config.yaml
n_experts: 16
experts_per_token: 2
beta1: 0.95
Below are experts of layer 5 (counted from 0) of a mixture-of-experts language model. Rows are named router (the router's row for the expert) and show model dimensions 0-127. Each number is 128 + 32 x the weight over its row's rms, rounded and kept within 0 to 255. Numbers have three digits each.
After each expert's rows: "comes after" lists some tokens at least twice as common just before its tokens as in all text. This comes from a sample of Wikipedia text that the model never trained on. Tokens count by the router's weight.

# expert 13
router:129081083129085125088183153113108154101149172165093147103169171192107137120128186091070101125103140146111152159152120142143130187189101127125099089075102146089112063098060128100152101081144117089104122107172153156060167182147104141166186113132140115120102103089058173140115067142162119145085119157165152131136163148156092106137152135091143100117122172160114106200134144137082191117108
comes after: " |", ",", ":", " of", "|", " in"

# expert 0
router:117101099076147147119150109110126086153123142141138159130131144137075147168168105123074093172143122107077139145117156096066123135121118117071114126134130115122075080166055096153176080139124180113116118192152158101106168136093135118130144085103133139105165132116057142090151186126120130108121180133156170070162130156139079118148205213168153132097187062135154094145153131160101126120101
comes after: " was", " a", " to", " and", " is", " were"

# expert 5
router:160111066083155111119169183161128094117132137113159143141129143168145130121128093110126109148116137115145154161191149148121128152146158159094117093126090093110139107127078099111137060101195120141117159154127136162092191129117133100134145087124149107169140168128128165127082076133131125162144100165151200092182131119116048119126166161093079117123128117077159177138110137148106085143151
comes after: "\n", "|", "\"", "\n ", " /", " co"

# expert 11
router:171105125132172112117149189131154142103098115100154139141172133143172191157165180086050092149090124125123155115179124086124124148157104063099073093096151131112138069191091101126122087117149114096145132087146169164110141179085154109143162131126114109176132095125101107138111098106175138139158139143173145128180154131142113141086172115098108145107121132114110123098121125146146145161087
comes after: " ", "\n", ")", " 0", "%", " —"

# expert 10
router:165108141084141131129136115124172073142158126125174107087126197150137154124197168067106138095106162110154113214100117088094139129132093071167101151135196078146130118100092087131147061100192130060074186144162157193090154149137175126120181168172158143165125150079171133165176130146114157153106188125122114077159194136140064159125252108095071134105148131153150170151095147102106167077115
comes after: " the", " The", " a", "'s", " his", "The"

# expert 15
router:130081064143195098101162101092124069129146132114188095096109139180127144168123175120125128139094108087180192119147097120137109183118133126061090085111104129090107124134067104143119096101172141105136155120126157132076118150124161117127175131116150127126136115130067162148137099123166151170141174110169199124144125160157063098125158141114104084103173116100110083099162143134127120160121
comes after: " of", " in", " to", " for", " with", " on"

# expert 9
router:127133121092144135122128109136091143100101102119105152075191153145116183141149138118104143155122117089156178097144120170111070177120107120108101117086075135118110097143096140139109127116127111082137124120151134159114106142153210107172187155119104148175114092087053116110138104080157133153135136136182139069130138142183144115109173119113085091141137148100207141115151121105173151105103
comes after: " |", "–", ".", " (", "|", ":"

# expert 6
router:148151077070174116143177144108122109063153115138104149156107143173088119115091162122115141186158137137127173156184118090088146118120134153115058081124069101137103122159073127105111113128130110108106158098100169170059187095126146100125180134101110078143114125141088162092107122078144092167096215182149207102141128141149104148183177124063120160086171140116114115142141169118146111161128
comes after: "\n", " |", ")", ".", " =", "=="